From a checkpoint of a small mixture-of-experts model trained on Wikipedia: 33.6M parameters, 8 picks a token.
Below are experts of layer 3 (counted from 0) of a mixture-of-experts language model. Rows are named router (the router's row for the expert), gate (a neuron's input weights, with its number), up (a neuron's input weights, with its number), down (a neuron's output weights, with its number) and show model dimensions 96-127. Each number is 128 + 24 x the weight over its row's rms, rounded and kept within 0 to 255. Numbers have three digits each.
Before each expert's rows: a language model's description of what the expert responds to. This comes from a sample of Wikipedia text that the model never trained on.

# expert 1
Description: Copulas, pronouns, -ly
router:118147131124114111170171080086157128113100141129083114115162137128109095135102154095149117103128
gate0:100118101142121162121101124114150141154161097157155154136133125126124104135119121102084107168172
up0:123137116136167140113135135177130188121136102177110151146109125111113152150159124156123113118158
down0:149118115100153104117098097142138123150162118111129139084134145111135125151140119147137113186129
gate1:110134165153109108138137097125143176122116114129121126143177116112106092116105111126147106084130
up1:141173152130162146162137149123124184145089129132131166184144142117141133107164125165160162132109
down1:099088115127120101125122130160106079145129143142087129149105109116118136153133160104138159112126
gate2:153146139113160141118119174122141174155126149150124126073149128112111100116150135107141125102114
up2:152123169125137157136105120133136076105122105155104130135163168145104119151126138116140115122119
down2:134154123150162138096122099144145130089100130166105119102189128131110133139103144146137131091115
gate3:103147116124103114127122107123121152101132123136134128125149146119135094154135105095137163146180
up3:117150157132145080114112097135095157127124088143136105163123147139120116174124126135150124114116
down3:126086131131131121125110160089160118126149115138147105117078161104084145105119103180122113105101
gate4:164134192123118122157126107107098122185153156155120158084155151143144160177130155102135135142138
up4:145138151118062139124099125169134132118102134148134161162138099090152166153100151106133104114116
down4:107105142142184148104136104206161118133156112143156097148103130150119106133082111144097134134103
gate5:146154123182111111154119125124153172155105157130156144118150103151094128111104168119185113125129
up5:155138119081137150120157114141097125118056108198109105115125168140178146133107139131164126133123
down5:125131099127108138105120155096131134095148129123162118097111092137125135158174109118117142129161
gate6:146097141147158132120116140072133123146146138122110111118176133116081205108131088098130124139123
up6:143112126089132099133136088151100157130110152147096104151097145107122088120164142103117112100086
down6:099148131165092161149160123102139139141138155164157164136108155161161157079086134146137125114147
gate7:138145073127133120134114131122122119152111151141191104135135153146094173119106113141150107102165
up7:143159152136144161138123101100143162185133173135111100117131158141116122109145130166126128115105
down7:136139135110138137175114116149137155098104115118127132132129118144156133128096100160166146126161
gate8:167158158127129189129103140116147131092161130130095114138136171106126109164112144127152146133066
up8:126136165152106139149119160159138158104081135110106135119104134172097153098161124089110083150075
down8:135124076150106112147155123100161150139106135139178122125135098118138134114137124121126160150127
gate9:108160157110144136110147084085129096115130120144074115149112151144117111156139120132151140104137
up9:128147120132119132088146140142093148112109120141134119100116111133110081101102151136115140102127
down9:109089149134128134136164126085153111105104157144144135075144160104082141140117111118141108091081
gate10:145123153089136135122131099112084129117120111115122150092146126114159103138125122161161125095094
up10:130104107135152131118136140072105126126168165114147118118092125096145080163123090098114093132121
down10:091105147139150130156198131165077114162115138113122110102195118104159162117160096150159128100172
gate11:167154081118120139173127088144157129118117141150115106103124118120132087107127160145152132124106
up11:153129113099147126128126113117130096105122146122117127116188141110137152131171144135115129117154
down11:124069133095108099135139142128145166144074137124149146141089129147104124104148152161125145136135
gate12:130171149135131162193126129130159181118112120145134147109128090142058153133093130114138092096128
up12:116101122139132145110089115114100109098098088105159142139109090105138105157135151109150102113128
down12:138136132147175117144074155126144162124135144125117116081137141146127156083089121141131144145168
gate13:141109107133114140129159150117123156106115143097122156134094142128079133122144157117117116143145
up13:175119137132141102142115117106130121166079082135123121135092115154140094141102104138154148113140
down13:124176163165158128136155148149152123173156136099134098117171114150131149084114130155150120117135
gate14:127163123137108123151142074100173087127117109138135110122111164121138128162123112120169106123157
up14:130154133141141112078133164098119112164135116115085141108085126165107137116150171116121134128149
down14:109131111143120144162057158121146116085097085112122104114123112115108167145121140170135145133110
gate15:127114141138136108136151119187099116147096119100137129125123136132082159156139125121146177118182
up15:107167167121113122135109062138161140132123102135154140144111099116153076080130151140122150114140
down15:157107099081126113122149147141157119137123128143150142138134153085148114147141127136111131106131
gate16:110141145147110112144103165174151183100132098132145104140131105106100119114140141132128148087120
up16:152151162123146125106096162154137158128117142111149144121151157094125101177113109154141135137120
down16:150117116125103125148112120140125131157141142103140140153114113134173152159173142131152164141124
gate17:145141143140103124100109116129155136152177105138118100139122086100079129120123095137157123107083
up17:101150106131090121131153151120137118145184119133120086160070091098100153168088112116113118138100
down17:128118081145117135112073159131158125104147126139150116108088078125119127106148101133126166113141
gate18:100156138138099128140126129140106163135129132154134137188082122151139109183161122157166093082106
up18:110158114170169114140141089116165114109100084118126106117108141128087163098110146059159127092116
down18:111112140128125145119158131112138168125161107109103105082168116130138166105127166131119133131124
gate19:149134117135108103171144095105149137151109139170116149180113106117124091114169113123152103108115
up19:107110126137113122160178113125123121149150130134172098108110130097113176113160099150107203082096
down19:172157095126115101157090121099137141106124132203095136166105139125140103135116172074161145122144
gate20:127156155149117154135098092122133141155085110128118170114157119127119134106120122082166174124125
up20:120148148134137131153158112150149113126117139125134112129153097121120147098102121086146163140111
down20:155119101139127126105094121139141186160132106173091143122109117101110113127133138135123143117130
gate21:082125124105109163141120162117101149149150094121108149160126195145105088115143108118128118123133
up21:169158123075134110102165151111147097118106121115121118161159093148129159154134098114074131115103
down21:131133181145148155128133106138138095082158122159128092136143147162121114147118131116155118122113
gate22:151125104119125099118141134116165082181163131066100101116146107137125104133145115153151159083142
up22:152118077084117094132123134124155110113099151107174111142125165150104122143112122165113106141126
down22:139131155189127150141151148143143135141156114099114135106141152122128135092130120121155152175116
gate23:089140107114130056120132104141120134148114123123107141119158148122129117131122107097108098186129
up23:087154149148125108091136110168163168134099095143122097123116164134103041161145124126110126144118
down23:124087088118086134143096149136123150116110122140105139091143115128141122069132106100126116156140
gate24:128168084099142119121127126163117147151138093148064140127137122107130115123157084125111092139087
up24:094095079129125186099069123102110153124140146132109110149129131141132110126142082114134137157111
down24:111164100104131117176120141097089099126120141142175115141104155109120132113155123103114112097136
gate25:092154135125142127142135157145132175141126140123128155129145153090121110112141090140133115111156
up25:150159093093129137089123139168099153111072113107088109111135133122129123093157126093137080188100
down25:154121126127088109125188115087113169121126136123134163142124129093125149116123164158159117158094
gate26:154130132127136142113092145122144113130156102081104138115094165178184123139157150096109102187135
up26:137155117130152116127108083104100115167111150116136105103124101129100089110155132106154137116129
down26:111139107097141140150134151117173110153131109134166119133120167126118131107180150098165117160128
gate27:126103152105100144160106138098086167102154138103111145123142121121153125077092123104137157155139
up27:142130132157142093091129089093119133120119152140171144121142149113151134151158182116134153114112
down27:112111146159118117141116110147180123180154092145111124114099136093137124132140092137096103134113
gate28:120067107066129106128113129116105108117112108149109162146154147114127114137117110146104109138131
up28:158126148073121132113136116146119125102129108124139133155114127087147129137137146128127134093109
down28:148137150138103126101104166127145145158102138144158152113131131113119104119172130171131139206166
gate29:109132139140135084113117126128126101105140139146144141150134135134148150154106107130102132146115
up29:105109092112154128140134102114090098143135122093096130119146148142169116156121076124087113149135
down29:136156095124143151120080148146126144159159112123172118138109085173167171102128134127125114141171
gate30:121138133100175146146144122125087145099133149132132126127093101096127122171082199139165102136112
up30:118146184145120115160150177163097127117118121138079093142142105121142077078111157127102138134153
down30:117131110171108140116148098143134187089121107126142139154126154124096141141093125107122128136177
gate31:156104196166148144145124120123145115138104117127132098174137155155119134140197103091146133136071
up31:126114133120154089150127135128151162095094159147084137104113148171143159134142083095119119079164
down31:151143146139128103147118130120123120149155106140109113115188157173139183127141137100147121165116